{"n_experts": 16, "norm": "rmsnorm", "tie_embeddings": false, "seq_len": 1024, "steps": 6758}
Below are experts of layer 4 (counted from 0) of a mixture-of-experts language model. Rows are named router (the router's row for the expert), up (a neuron's input weights, with its number) and show model dimensions 0-159. Each number is 500 + 40 x the weight over its row's rms, rounded and kept within 0 to 999. Numbers have three digits each.
Before each expert's rows: "gets" lists some tokens that make up at least twice as much of what it gets as of all text. This comes from a sample of Wikipedia text that the model never trained on. Tokens count by the router's weight.

# expert 10
gets: "201", "200", "202", "199", "6", "198"
router:515528489549460519527431489477472514497519513483415534522460398480429508463486533464483506590420529558562480490434530477525569525492509526514499480559526441522472536506501496471558488481536595529495533452536446537505497507505503480506517498518521447452486435464510490488484441473517530483510502500507490561502589535612480506602476544493530493508488523498491483566477485505450442582428558558481560507546511557471456602478444512481476564500488507505513493545542530568535545540570489
up29:557451458505534527567485522521536511562452445490503487534505471459458475538529451451498493543515469530513487515565451482561547513482519517546462468508554566500587476523553503544484514493500497487576562499568485543497504527526545561545450498528476480550449512556508451492498460559457493476496542499481577528518547522498503497601435538537486499460510505463506517502487501458484468502545507539507517521571512516466453478459478563681545526494507534452536457566551567530556593495457486
up30:469493483470533536487524537447488453522494559485462443476537470493491489493452487576445568544483466489552562497503489463482543466512552554482574480507525579587459512526467448467527480466531512481456409501414566509479460469515501556485564530502541467458454426486530530420478501501507466523510507524585501436489465463482476528462567454558487509470537484467468494554534473540526538593555558552439538482574534513523473521465515566545495474519565453459473553461592516506473531536484522
up31:526482430485531490456386554508466514489523477497482457445491525529564473469433519492503523490495536566515489481481425450457475434480543512441522575535496519473455611540481516502542571472532529460505451445525511506562506467557594497458477527502501508508479528472493487500504440473509463497585512457447482535541521460421538472479521535540524551516524473463420500495485555471470438493455594505483543525573548414498516503415519491500489521568475453502484573487438459491448462521505509
up32:455587474464470495508509471536560475501537515542490636474466516520456491510539507528511503536453438518550435457493497451526559508485484502535440500504488546530467519409525525531482507410447458538519554481533443434516527493565470430472551455489473499503472518527509450538485543509558527519508471544486492516487503367474557527438536501491508426524520467487493519538479461513527562399510457495489495469453484495536467418513514594546445485494526516541491482565551526483442516467515426
up33:469416576501452529532500470513443600519527442493460547495498507482537479510510525484517502505510523540406502506490538418469587514467472619456524566562493488465432494496404445547501528543469551471538521461493516542476518528538525472493491490523500481531492474509542523449563562507496529491452504508557551556403439499482462489457518483547510448526479439514437548496480471471425495490429472548563531500511536518481456573437504504543512567579557539497517494474514460516490474518542485
up34:501468481410479454526552471531445515487505447455454529508523566525474520500414501511451493449510489512453450469573476491462584516530567529461469470598514468547498560503515486479571494464470494562501458435542490479497460491482472520429490491426488466427478514498450490557493555487569483530487475493505471507473508539523505457480431601573489518530553493465501444489448492545500503453543506488501499469451532551539496462508460472536517568576561486439604460487554421509463543508550514

# expert 4
gets: "er", "i", "r", "ar", "a", "or"
router:510510508562502459475487375470496493449408516443515544496484549446479438531529475514514514493492529549568486488427514462487458563506488560470522527494519569514493476497457503504527514470599624511415557423547447544434464429517483446535532509464516427478515486528504513509469512536514430574500559490467458548528509490527511514491475546463449555507514561536486468550578524516491497597503449528507510562544478541492524491450504468456542554535481483525527450527482468512480450523498501
up64:560479480542489453491485427433455459423514550550469474473499512539520439455467441497516535443485510565506486476431540496507486519546460556499531518520523523516463537501461512480481489519475501493528445382604525530532466498558507529496536540450505419581520593489574453547500497553435535462458527490490457506491491580525514487460443474542546497517555483532476526499476454500539477487441521488478474516546493510523504538517470526562519540512493492468585373577493477531427514506449530
up65:566533468540601488477487545406489481518477481473481471486412507492518476486547490490468493525472481512493503468507563523442536560486464589488456566479505461564465463517471519501479489466541496499488474453485423498545505495443498534488474512461459515522585470450512525478472538458590474418455560478451505466485519450445514486553469493533521495474546566487505428502583492479445555517467587533472528472536532565465569444510466507438533522418527465459435512572557546537526522500541469
up66:587495556488471542453555422502485554473459477569551485492548463476502491520410462489499511453523442477509531472470488527479509458490525563471441567486544461607493571511541479434593517519506557574514534475506417465431475477551472500534514495529440478498521467500573523510535485509625501485604539484470513450515522500517470457491515505565443497507481471452481508476464531507469485515541404534506541455544515486459498502475511473482479540509488491472519523456502465460578528533578538
up67:512531555501527517514533491539521521533523468502495549546537539461532524444466535610475438468503496417476533514501427531579408482535471535485496482479477449508482527542579436515481481463510417499495577555438428475485481451485508499490531500477545462519493512500504492479502505520524461484491507510490493416496531528444438457525506500526504539503541471470486483574473437566517489509484492558566508538566490417486471471546489572597497474569422494501452519498615491562492413473496477
up68:455442485543444476497480492503497448529460511487502537502488499442425547517471534518509467513491462586449530519482539452470529552402566485550490496495444476472524473524506545491528491431575605525559451473540553469532548506420536465575469519525491523450525478518510464560487515488552500514483500438454445485475487433435528517452563461478531519449527532506554492490535456523465446495483497564489429449452523496505506504428470439423458537543502446470419506541493517477390504513460498
up69:468558567439478499540473512446441477428446485466451514513512513470472520514519530474549511480559456455528514535503506546573446456484485484440532523536567515449538495432419508542511578475483425470492487479422484550486463477502506541432510500571537440439490480578537491455408446526534459518460532499498457489521498492501432459503544500441507531579429483490435504475508489542483471453496469497463453593498469499464540545536531514484546467533485555534489571435507457534550558558510522

# expert 0
gets: "l", "al", "el", "il", " l", " L"
router:487495451478505497520484422569499477436470501517446571572444553520448569489518534467436503510420514470484519508432501483526493522488480482493472541485441510513501494553524492471455485539533537569387550471588487507444462451545505479433501505558477444500499478518454426415499474480512547453567488482518370493533496493472482545499524548469510489529471560512477457507530512472456476515555454515556554537525470539489453439500556474549494593496489454531512470529488526516456467445436455
up8:501539443470488531492439534528454538485489512526466482539524503513472502446485469439484526518472451406548510485548514604473457503519502510491475547509453532489432491541511541443488452422458490549467461478547501453489523567537568508487491489462489578474539455472522479535429459447437529520420422487579494577497491502517454431585504437431434434530519560545510491551510492518493465554566510510528469486555531455481526455477500559552439475523484459463490466472482440494486577515536505
up9:496497447475481529467513483541458540455500544570416587590465500525481508428464508509443523511489518465511531502465533514480499419474472449500462479489523468599502435550544498532535458438493515545433474514534476496478554468495496448551496481593422635480505493507490552493526447463436532452533534446493478478486515501456514439496483536521507582482461493549536466486524459486473519493493428506557485478521527499430495411543492533513557542537508494491455460465573505544505470510433557
up10:455583545501436520521459520497460554578500465467392509476535485463438447504527559522530434498507522481518551448523491506470483461510534522484513497569475575497493468516444498476578466471535552446439525527475485512472504498418441434492454584498500462519454550447519462485513515466443492492563522479528457446515549472469427478455536606482511526558460485520497442528515516502470519461453486510496535497451529459457452478407474426459502492526512419464453458533530544436466494450486510
up11:535488491415474482523520470562585518474486429457434486505581510474489488594483542525551521540517539520490459533446511520440529500447529612474462531454514451486436555508507492485495457578543514492527463484618519523512532444470488535532503531487526471566548482504511546445504532485518539541488524542528495488458524476542481510552482553490525502567553446460445483491528451428486490543544453558518492553469536492483553470466429369505505540481534483526455487511499552466461513467450529
up12:576526567509412523489559518480492509589464459500481546500499490552589449568460452445552495473496561444471469540490473456462544505471500487446463495484450500469540505405443538534436481480480497504514522499453489551541482504533504581490483475498484454547542528434475493465531482442518539482521495428518457497516482483464539457568481454489455503507519481505479508486493487449517462505420538476506524592533425482497467496487579482486512483459526580592493381546476516461575495466510548
up13:530530567514533582543475474442582518498527547552470483514485494470452533451538532468459508594543442485521466473503556500509542537567524521475503568480520493549502463513495483440443508501543495596506510565483479464481519439469388526547577510508521455531566456502474544485492464515503568453526523478529478473536502487489488488485557497555540521521491571451465487532485549486511487450521502431526438479477554510438494508553455420477521494538463416465463457468526563493528459561482393

# expert 5
gets: " was", " is", " as", "ly", " be", " were"
router:501459453536465569616464502464510544521506501406514555538484531483507483500519511482513555576413504471494502530484475486575480522469599530548464501541467599494536424466520529463433511471544447541421490489564507484513474498627467491551505545485473459476479497542557509495416497532540524524499466488473489561521541484528477498480500452416546506456520465501483438570521487519526475540502509544508495536543501537489528569506500461483464506477512488490568486466586490597503538515473526
up22:528567502532472568391547520546467486484417469537496482465548478489486433496458468482508549483448462486548592516478510574552506554494518569447506520464522507488543521472517453535503484463505468455541522404476429502478474497483487557558486531542531527493490503532466517525491558488509489486526484487490529506485519501531450536559519476553533460438499384458518510582497463480512393496423539524524439451491436461456445530506516484524436436532459465500513570535467539514514487427460446
up23:498489496511531558520590524465547469518538537463518529554554450520530526543533492441472552501505480454531482367502511446549489526498464527514464495526496499526514453519557521477471452526465533578510423503515539550507509533504507543546590521579446468572479472464581493515538447505496498546458587516491495480443514506481536537514507493506510440496475561459429434435449507480512512475509475516542545464468589503470448484468505541535549577515524465560504427547577466532553520523565482
up24:502489557465430496541467509485496507439434471485501439507485434433452503520420484512431446503503587526529507488539541487490486471557455508570556521469448467500487528465500536457513512465447530490530544546548536557565448475525446510482514520501480512490512510591522475543508549580485421555481506511501503546509544502514437560516499495542467509513551494584488450519443486530518469476513548496614441523432481615521524399490465443496438491465540477530466473543519510530549478464475480
up25:455511574500509477589505499511506475455513454554463425503521508465517535593462515471496487492438500538513507484450551564507483459499546529478490431429524499411535527545547510431444506460540526553494517510542555473456530473461512448478498497435567485467459501390411483527465536477470535499524549470443572541476500453570480472494464468521570579489463526523512388526553469540535475506505515465480509512476481588512493547532561484482457506518536546554535534498475470476438518525536532
up26:584471531423558562521512525506559485495528501543518499496495555450483490526526500529489539479550540582494474494546464544474486530448515485546510504470490506481468439511508589579468585542491414555506455495566456472476507582512483576507474552506477533540546539544503507534497544496499504542501456509533455478462530546544460484576458519510470533493502500537553477531457533571507399494566425465481510568476559553566485449602424469516468504515482553505453479518482510491423478504468512
up27:513504475455491546547503512558478460457469413543452484549479526536486474494558532415526493546483498530497553523495598545566575425516428480508580392448442470492458505504499467521509454486520433506520480441547548528520547558482492550518544517439554487584530469551528520495483473452477496518561524469529481480485473511463500528471508510527514545488473542584527528535542398531465517472474440490554459486504530494552568472496477426486519532529425514494475459572508519515489525567463529

# expert 1
gets: "p", " s", " m", "ap", " pro", "um"
router:464431494495495530533478439557454535554541469456468550505536511594542542537541451560448525487450543550538537389523462476534487510518539515495469467505532530493531537516489522532532406503445488575525438520513501489409510533526482461500554518478499459425568469525520533548448510569509484459483452451576480502512496547535459512513400513514507535488475503533471467522500507417488428567455425501416517519580496489497457499498502475506487501604485486476475449493538503509509464512525435
up62:503518500505442552577512479430522449500553498536537496528492505508541406428469584476507562527536485516469502504547503476499552526464453501437460477562503474482581474457477492468520502468410480498526494459594497515507506445525576472482502464472460506477532457571524486451513460560524449555457517502472556492517515446457441482496485468526524442498464534615509448509514510441485524493507452492526488484434457426525519485542516416485554495499521442475542464447482461544417425558439503
up63:553485497479483482540536454508509455421555526434546523481446594445519491430485476550515406504517517438556522483545542460535547502502476534526487511527437497457514481481480460523478523424456537514571496467459528518504546487541504500488508408527469451521525517494489542559415479491427495556567527499473570464473526430453501480488491558535463448530543504452521424532528486495501503557527458551431504595526485479553512564492567545561489484508503499437470488561511422478488524562499535
up64:555516465572551456460518453499412572470542448558503530507502467546556425548504461480477486466515504436553489495503478447511485478502473517458526478544517507510530503470491526466532502488523472468446534541462463515465504469502441507462526502427531549506469540419496531537541465546511552439469467457469546446635500506542464529548560516515491531429467512445512529485546485507464498494474503468477471594479417494503451555466511462495602579494492484496482481405510478541452558414502496
up65:484459457437514490532541441453469503487522469526456451457455465515572598504510515476603514404422551502528526495452588502505480520570507544504476513492500529522557471475506416596510533522482517462467526593504533479466575496480527494589517483513435505500532486491520492492486482513504522488573484470436456619532490503507526553566550456531477494497449567579567505493542515419481475515423515494503548497567478522431478484495522513487522513530497503451529511446513541510510489492527497
up66:515498461488464504566504550467408524460495467513564569479513538430456482582466503529460493485532546583497475449548496579417566535445491603526529453465509498480501475496498521467466449500480477538487474465496480471435553490482437523523510564386418453538531531515504542542521561543502537537569443459539507515516512514502510536518435492495503462523465533505460503451527471514467536489486487468453527493491494583554459531531483442467494528597471463478452498430525524535545458519529437
up67:429531482417532503476465538458467532451520499460469484470516465536459491562490506533432489477502572543510558468436488459528522474476528517496488448486492462433542554509534589518495520448495562571540514462507549516489514491509433459512552525503435544465502456482467507447480454503470471458438541539466533551445570531435494534530451503472525412456493462464530511466447526430481545506548464503417592482462510501413519528446443550540562527518489509491485466478491488522524448441584558

# expert 11
gets: ",", ".", ")", " that", "\"", " which"
router:556452379501470567529472509519493433494528414472477571475503401524468464517487501501506509561432467507500499498515485471524567512449538501522466496553436519518480501565561507535453459501475515503482550480543461485519465487585488526480540516511496550428537408450524494451517423480422528538490560460496463506501558483546448515512461466433555490433510520515476467524583481530489477559491541517562505507548468536498431513446511480432557518494414493475547524470528560550551511528506515
up22:405484464502547536568486473609476508526547462496484521492501476539445503574498519507542443495566431514478581515523489492467485512498554486557500550493473488505529429489496490448511470435535503514487561486428544536471461450470507524453507556487485504551494542466475480439412459530381449476408507423484480464475481566485480499552524487456499483483513560471541514558491522478456499516502512554487437519519540470504518520470430568484474547560543496563507485572537574448463523484554483
up23:477470517457524467467520507447463526503508463457515501555515530511554553543441525484496454558521535517520480488505499518514517405500529447438534522501504512527520546497491429537530526538477540466526455529422460483525449509510438478542479495542512442492436548498536424494505563530525469411500504516499512469464539439499491594468525484518431506519483526537417489533618418478507517482442433575534550501454550536530470439573479449519447512571548430509486504531510429530472548434505451
up24:493586420510542457539499480491465479533479434521499582467513452534555508473517525547493462488483528538501542501588475500529467441501457561540471458544459553558493490580563487504489463489435584440451510457553576491572486531445460499543496427492491510463487497524554516504540497529474477492547557500463551459523615439499491487506486492531450507525510475511434477451565483508545499526524548516491516547462478539499543496540482437454441551513506402489460528548540510494527573459441548
up25:446540457541471519519437488508505501483432388532505560469487472472529451502493546531487547581492526577517534539510540440572461498510542491480492500446504529461543490520486523459460462528480506475472542527536442463493475502493554512541502549462515524509425523477480583573493464512472478545505511456492486520425583447502476418393533465517532494551553495501550524461448443492499525488552503506442595535438483511457491518508443517496486479490497563473497546582485428535564436450448471
up26:527530483482592609432508497449515489529455549571500517517437508600434428503519512466482549387491498426467471544441556490541476505496512547466520520445529511509579569459544553519484457594502525500576497518516510462545535493536456493470490469517493538528502472557483505504481502522509465457493472513488465525524482495616563494500529482443536470511513475578498505427568537549506513517548480494541552529545534452481468511517518422444497528538465522443482459478522495555540508497460506
up27:501488498466521542531524529405427475489476463466483584477487520537444520513458554440447465435460514523534555486532522522553515480466503527456490506491481550554530500559577466526459524531424529509547504485556517499539524486476481437555526488501444506464421530493482498438448556522525496459504572552466545503495554480500462514550481484527477474517479501493485484439555477543519479523504563471499516585483432564492514462504488396451395588532499452552511489526533469489504582463397475

# expert 14
gets: "at", " v", " V", "v", " b", " part"
router:562423490547539609478494456513492571530495541523511557513489477534452495449541529509534504497472492566517493454497460500508513585497467507516449521504478574555484457567432480416533523519553537485482523400488517516487521474509417484470548498452566459471534518512531473457519482522443454530503514506530507522469518466540490454501475504486551482473486539503530447565470498493468452570475567587479476488549481564428493497564470509540596502493475454606534467474502493535588467485447457
up17:532567485533508485538554462507598488441515475443472516597532486442466577524548525458527513515534520614547501497482482504495521529522527511522408483519544527454612504518414459514469552537546496467488504450535503463458536562500424551500519473512500497574486544563478453508519514460517480477577500450520541458485493481509457473459580450526497446484472484481545477510480453506487449486484503551425487448546521489426447468473499514573460542550437464429506489538518515559536493479497485
up18:539441485485506531495491500498508528572525539421524545441496603509497456485538624532518535527522512576508587501469401531490527525517512488476481469469457458532469496494547521514463586537539480510456511398494500461523515557472415516533468455464412472468502489506552500545511449502521474477469619486495444510523509504475446439486497503493527533492487449523508521515487549578521423494519484489528483397499535569445451449496492500524546484494484431494493483465493506476470508506542416
up19:569490537523454458495495593575538419503537532518485521487486468521463455504587503476462465611532452583413580496449536506520518480509557504581499476450522528439555501538396480482483495537588517517468436522476545454484448524576480599530525485519444441498518499526534507502529504477559513462494542457524489496497505554492523498548485570504534554541522494538534498497475476577500534525523493500528480486449494459483478454495435538480512510553460524546512491486499522475562412495523541
up20:519492558539532459467446458417492455538472525467552542475452518467486507529474525525533520509515508498494458441485509459512484516529561521464569526425496515565469483543496392527500589462501454588504520473502529514469512542491531448458580476442506486478469529470487476461496417471498412539501446522483491468516521492526474536479548498454456567494475524564548477479387467472428519516448495576496462484561552538516454492512445472536583406486491469452578521509532498541505522447466503
up21:523541509477467560530488477611521502478453494560465505465553527463511451538496515529488487553449565480517481437534446505436555451530498566570452526485502586476559483556506470550587576530542534514521534495531501407471468528478474457527536454507483508511452543558515486494539473550439443544520419526395535485506534531486482437489494495552461504573508518484500437568448551542420526482505473525515469497491490546468467529475501429509556470549489479525482492476480518567523494530427481
up22:548485536496542490482489475470430477505390490486478552485457485504508459506500521570467448510464536523486528516548493498493567507462520440486476517594479494571450468554520517456519525489494411480526589478538419530508519503501424509518494514498568494500495506530520480470412455481490475515427505549507536486492509457539501472454519500565466558507494548467466417538401504491430488498475561588500419503464426505462471459594469470478533514442523475572486569515478531580486535501497461

# expert 6
gets: " ", "it", "ot", "ac", "c", "ic"
router:500496478510503490462497443530506499514544502442503516451462478496538537481547556475500520525504515467463508484469491452473478512494462582578518507504445504523496504572500496547513475595556570595515551433586517527557521523556403464453505492487497495481597474489510488525495437514529506488520517477565522513530498563499447448502555552468486466549494566457487484479552515545543422459488520524599527518551537509432514516508460405560476564515462440524483520482499475511536602585504471
up48:473523492482515467398459523529571500539424497467525490471535531461461501518550539518575519506524469351462516498531409410483507471526498477490479451500542453521434561505535570594434507526536514515493521501554517451485468534494482494434544428495507475509468473458429504489511377501480477461492497502516529523551521530535473433524497531478471524479525503448486428483476512483486456524453472576467519499499493485464457556422563491548504507490522486495507516506428516564455545551504559
up49:484466536529472459486413452526497485557521514556442448501430502567561560470455514496506452512527516501571531519415536529482517467495561523453492534451555469518429452555504516559491515544556474499475558496539547501503493527476472515532505518544475458498587469574469465506555539478535514513466540511452492488550536557554537542525438454454512505495514496523516528444523507499540444546493552446498403474529477502438506463474508489466541524550473500613435464527512478570482556601558469
up50:496531553399562609493506496450501528483471479511551572474438552544462560521474502497470502491513497463524499487474440481495525499498560498519452450466461503457478502517574561557406480584442563572443459439532474488482545481489444456515523491550433445482552476492502490493460505525499590518464432523502510500509511499482488387492515554456549478505471526491490436555481549448477410542486482564505487507540563462457498495498455449537510482467503463460555516445496460483476497557472523
up51:545491530572520515470477456474600473487452437469501525428406515458474517487504521503529568457544502453579474485498441486552515478542510526493479480499505512524437511490558503500507468513446505460511476534581483448527469475489478541474506519494562475469505442455488481554442493552468524409487464499522533496519555492398539393456489482467525481527540485494460490493564528501488497495522568537473508514497497495493446520484615506571417518574431452447567492452513524581454508485485557
up52:443481399497502441482503518522474474543442484433522504455509432450535551513496519550484508505516504444503499483506544503541509548541525516504478519552542536530522470482494499567528462568565593481447463504475514454568514550535453511546515487529491514526536523458455532522469495418460455446429504497430539515487509489486541465476470475549498550559479589530557504473579473533490497456458491526524497475471438541509461480464551427525486515530470467561481476467593487546582539411408557
up53:472484537526552486464436455509544507513484458505476496521511513535434638450524532530507513466500487458464561478497497437521499492410547549475491483494545483504472525564526471509430506487513509497521523514518453405442537502522442537489464464530518570521538498509472563527462465450572373479449492450584483443465562546584562417487505452435437537575494518479513518531446520514451507520507530521541545453456513467512503439482431451472480512493480475504542497507524531533493492543467475

# expert 15
gets: " the", " a", "ed", "ing", " his", "'s"
router:512458446526415533513477504500499514521471388451491522540505444471495549451524479486483586630481552492514483458500502394557488587496524485449478503624547563588459474421540524503509546556564483474445521443516425491504484522528474524532484531517441499426497478519513491527489442528501528510512491523551425537457511520490442548535499502513549492463558489464483456569533522480550469546516482466498497526512460525454438540460494484454492511484468459498512472529555508521489523508471561
up57:543574548579526495437460511452514529568455527467447539461479461521496510534453502548521536524502451502498507509540567451523539463555495517479512502571501511543506466482451571446558572511532448475513599459464494483431520520520534496473421499546417513489470557436542558541528502489492500467525523537458511566516593520456485449497508486527449518451506525541502518508459431514497494479474500472514578458506549494498483511458572465555460566482518527490538438573522544505468534610554535
up58:462526474567520488516462483537519601469555480549522536429527489422449512561481434483531491481483471536436490500597455474486538559487491582572535430588457462423534480479482509468547509550555466521491534493522534502494504486510513504539428461473466502502493516517568508437535571533525498558515513542540496540441550532523491477454451449523526486446448504545480483493507387443514483527559540491516452514569516557460522409513515445489488457461484505545472465514560543510477512529542492
up59:533510502500458598444458611472501504507436515506534521479504462425517512510527461493534488531482533548448496457470463454559527475523478446463527497497428491565538528439514522428447435412455513443558464456488542433523520388501438509531546558502522497516494491467497486465451439451536429478511548562454513484539473494504498433495510544547526480486480515500509504456545551505441489447508429492535600522478460529487516520582527514507469460512445455482555524589530487519487471527497504
up60:491531479518499449475397489497529510500438491458526457489569457506490511508468527493411555552524518587484513501507492480472510460483533514526541604541530506533512510494481570448485574542420545531470524603562530465502458533484486525572443517560475476522559573509529440528443542440471549504475547496488467502421506454485495464525519500519428549538531474473506494529500472505492462470502485531525485524531476464412449473515428561458485415480529535481473503549527526582522524535592536
up61:600560488532529532469507519459479537536487506500427510515481514500505502503571522497613511547546464459426497520539522456493471553504500465489522588460571482582481521477480519462513486455535447434506528476539476517458497513509484489486488460523416474440491467435546501475448419496523494488618481460431528521506501529405437455429553559503453476420526488529486554432467531451512497535473556445452517453487547490475502502513555454558494542479517437534491484561488504505495513541537503
up62:527545481443441433527447479536444477549522493450503514485468507491508484500520455500545513458479496466553422453534434487465511522488465538523417484434518542584525498491590488471437479502494461551529469519600478502551470639527458446499487510547534473499499489517483578548482457481472515435547452430457489533455469509502480524477453508452556513418542420477496530499518481452477525514461482506520492423447517477472509493451516523520561450519466480432487580506453566490547505539531536

# expert 9
gets: "u", "ud", "on", "g", "un", "an"
router:490480514460498508519512508545467503441465497433447533540433434534442510474529477443556543457494529500481476514502506513439506513515473495568483464512461437521431519441462505470515477455481490526475540390507523505477515551493532499540513532610508469529474496507531450530490514510414537467533474521539499485513544516530504461496445369449437507515557519490440452555516515520497508501521469557564536587566477509461407488481503474568504555590454482583542548522486540542552514528557481
up22:568524410454537452507485497501503515437475520472432478518536461499449502463528466471565486556539564457543520500511511458429522504465572474566504553491418406530477497409466503473491440507486463520510547463433468496480596523526503545465488518592456491490500457554467489462495508514463509439554564516536483503498495475432499529481486487465467452528540535469459402525493473504501483492514440529458556533470528451451486497428518481537513595520446529453457543475428475529472450514460547
up23:451515418511434468600527522521571467421543506570520454449510410458486518518493477482433493461476505503557470433506468496514501494482522532475531497584542483536534486547489432501541449488455480526450531505538437500481529447539483478504462493468545540459604556496407541480500536531513466518468430486481554390477516571536477482433523552561425505476533537483504526537544488504493474548506504464523518424544498518471477468500522457537549484507454452461591543488513501478490498526520459
up24:528481475470518510494494465545580505503483510511597493532471540508516522513525560487502494568458481561511478503479547552523475523525488477466479428460525460513514522525459555490483604501421459426485477461515451496522459471485512581431543496558462446453461460505535444536514404464475539443491445457530451584468521546500452500519488507540482454502562479567507468530565516497521547569549499475459465545461498518460471463536486455575455557526509551475445593506519458554459415467480496
up25:515422443489483555564529564554459481535483530500465525479407496513533463435448545505538582544492526538481506606557503517452573476494538481569480481531495496523478473497459476536501586490449502499537490522456509487547539523451480449438452480557514486529483506522475482426557530535478525534587512543484539495505584518461515496541538484503387443458557540565513500509518544553542552528457472489499501514515589439498496547462578486484483549527508546564465464548465531524504525501479505
up26:486514471494470453434522503496522441493502447527432554522489532506500554521470515505492530492475537453428515512503523563491554482507515470500549552475545434468410453547476454560510553476594517461528443452511494493411504534526555481479563468498543559498492537527512505552549528593472566548492463453501486450477513543470539500558506495542525435457500598561497462501538492466437506518497457489514500544477612588493509525504529508539542492468438568453486489502476439482422582492485509
up27:510473563515444525519524490498513543541555582505506468539432500502495580505585459489553491479477441509495510550523473451449465571523453547505545486476525443434509512565554507522504550490473505481453532491559428542533502461496515549436449497480444527440502521464504484437479522497445491488507598500503476495428488521472461492454520428472475579507511520577487485386525486459512485479454526502440504509544526489491460398480518577507463604541513410477479483490517481531490539503434494

# expert 3
gets: "s", "as", "is", "z", "os", "es"
router:468508448548525473515506445578473539535486540501478491466565429474545439532567537499542557517488567467495503461392501456492474478443576527560539427565496476475461540476501568478486456496447521563532538473543495546486526519539477501517491528530510438444480482480511466488419507522483501547507505462541464519437550486587469491512560482453469564505533605556552480501524480489467498455497467489560566573476432471436517571483582489528482475473433528459521504484507522535466503515520466
up34:522549481477489479496554473480519487480517532540406488461541399517575463459514530513470527471533454521468470369491474511437526526456493603536502417535509485506550445512493470450469506509518465490498454484517518486426524488517502426474490471471495497497532502507561416565496566533529541480508479488517512437448487453595488498499472532498437588520467505539456572576488532539442502536529506517529478527532518483501531528528462537579467553490450459472496505519444515569580557496550533
up35:472551438487529457514461519545479612514536473512524538414502529561526495466485552571550478505538564510574519535469537437492529541501511515504507454503496517527470461453522532469490487485532512506506498461519483554434522494528463550430562575524595499504511572496505482482451546494574441474417538540573593534474509494504475488457545517477509531532474520467431487530485591528435539536505551594472488570430483536519449531451494542567542490507497444449510490470490509526484473500546497
up36:463491496484524499566476585576433550499503511492476475488551481532524457535501444444464538562504537469463558499524525469517447463501504508470485505535441515504518520446523488515508483462470453563496478523535519467491533491470471472478521459603506543493525558592501460441496511441547485508418526448526500516560465537412483531502512450475475470495469430537397469486505496508482524525479503487518506511522526376446520517536507514495519484529504476456488499659513630451487552474489474
up37:478472492537573524476428506505552453459497468441500460491469531497511498444489525488597530419504516519460433518436477544494476479547484467518597458495414496489536523558459514542470439520556526496449480494524499435518495486513428464521509535528522605479467436511505536539483477498460565486507504545539450443474493419561473449484588451495477545502434552484448485576540503475514490534456512488538567484453454586458488578464515455516470521542440492495457489494535535468515456553475500
up38:423500482537491554506495502512512516502498554501473501505518486489539515541544530434583572518472480484540555477531534478462517438492533536461520507477469432568503482447505503490422565530455571511513501522591505585470466484489496451566497522557457543440495445545543514568563462453459567472480429417480478491556518477535475470483518487529478490504546480514468574498506513496517489477438539508446521535525514486457457487508494363569445541559490520493538492448496521605430519482475537
up39:505493504478471510487461462530499484541440483502457514420477514495479535457448510510524465471417446480532409470470522503473493490502468499430488488462489501563521475463481501495482447495432413475555458487430409490519467575566468509512503505502459478534455499592459520448544509540414475481467537468540465482495502461490500477466480451452486501467490490487563473538444538564436461439408507571550544578523399578492498428491456487546492462424451487531524532474554471466459511510508488

# expert 12
gets: " in", " of", " to", " and", " for", " on"
router:525441405481481502544455481524470537531487442425397493561505442532515498534479541469501516586455524500558464491477461479500553537443518469532464518552512554477458481550530507462463544535523491532451569459542569509517411529544414432462508458510556497454486498519527510488443427513519453469502531508474489525437491515479474474571518507450532548459497515563478502557516549475527464558490500537467468586564554528466502564536544502456500472502469436542433457481520507510461508466453426
up24:459491438487555502501470490537537462487494513542448512501503556548495501623490566597474539486466491503474503548535510528452555572529543551493569499482537519571476438560461483527424433505482504509451421507525511504512480431519511549467478519440451561520459525448598515469499479451459460435508535493449454499501469436462478503544491471488570458490525529447464492538498471468446489476380448472541478486554456538494455459457484463553499454477463549454533533498495479491484553492538462
up25:467480455558482546519459493533439465500516576462437489599549529456454400505483490507550435538453489518484485481525492519553505442553466543575563501538520489508486483537539501468469478502516516502536483491527539488558437495449443463528522524577482520561459494517572472575506500543547422481547536505582455542557529453460500497482490530501573444494501463525540469501617523469467488496452586486528480547425404508491451526498477481541439522525495551486455496491543501476493526466508465
up26:487463473462486462487540475482513443516549441535476445536502441533441526504557544496473443525536523580485434438547522446491560499496467511561507528451562472444488561408463540529474515549447556536464478460514477494527493522465459480569530537544472536510497469522484506522423477529460506485539440545464448409569456460438506496493499470481509558536440584460497416505470528473505432455495501513509466558498505489544429497507582469486489452541549414515445539512498469461490507475423486
up27:554495599494481407427522521496465476537425476422399511509500535483465547448505497452517479527484533508433539469535451486545441567519434485492454570506485509469441475520533512521469501446484512449501469455557453488495482483492483552418488454459516487507581521542506488527503480515432475466470463447512561537496463457536522506443572545530462515512399532500515453430479537428463518480507499473455477490519473475467494511468510495510471502560439552421453486494526573523435579525530493
up28:489544512443424477493491470503451508559430436488498455441492456505552523479506566566432519472524583563485497548483520478468517475498503426570521472514505517456520494475546510547496493494496466440525496544433486570484563520518506472522519456450521452537486505522442515476468480510466434502530496497492548500598455528486395567441479395499523431451516519431492440577475464468534494500474482503486528484466548476491511552475594511513480562466521481517477569462455484566591519505535497
up29:544434498557474463584496537503482487480549525481489521454488532556466491554444485509490505527482504448474518533500493488453466440509499518502435454529517511586461460480525467473453464463583509451515493501515519472431431555489525473561541511491511438437432454405518446472377511519518505520443524497552540439498507418505540495575522568479492520488527496478471515488508503482527561491450500545433493546469491553444531479486541557501510522412494570465455471565457522546471564557485431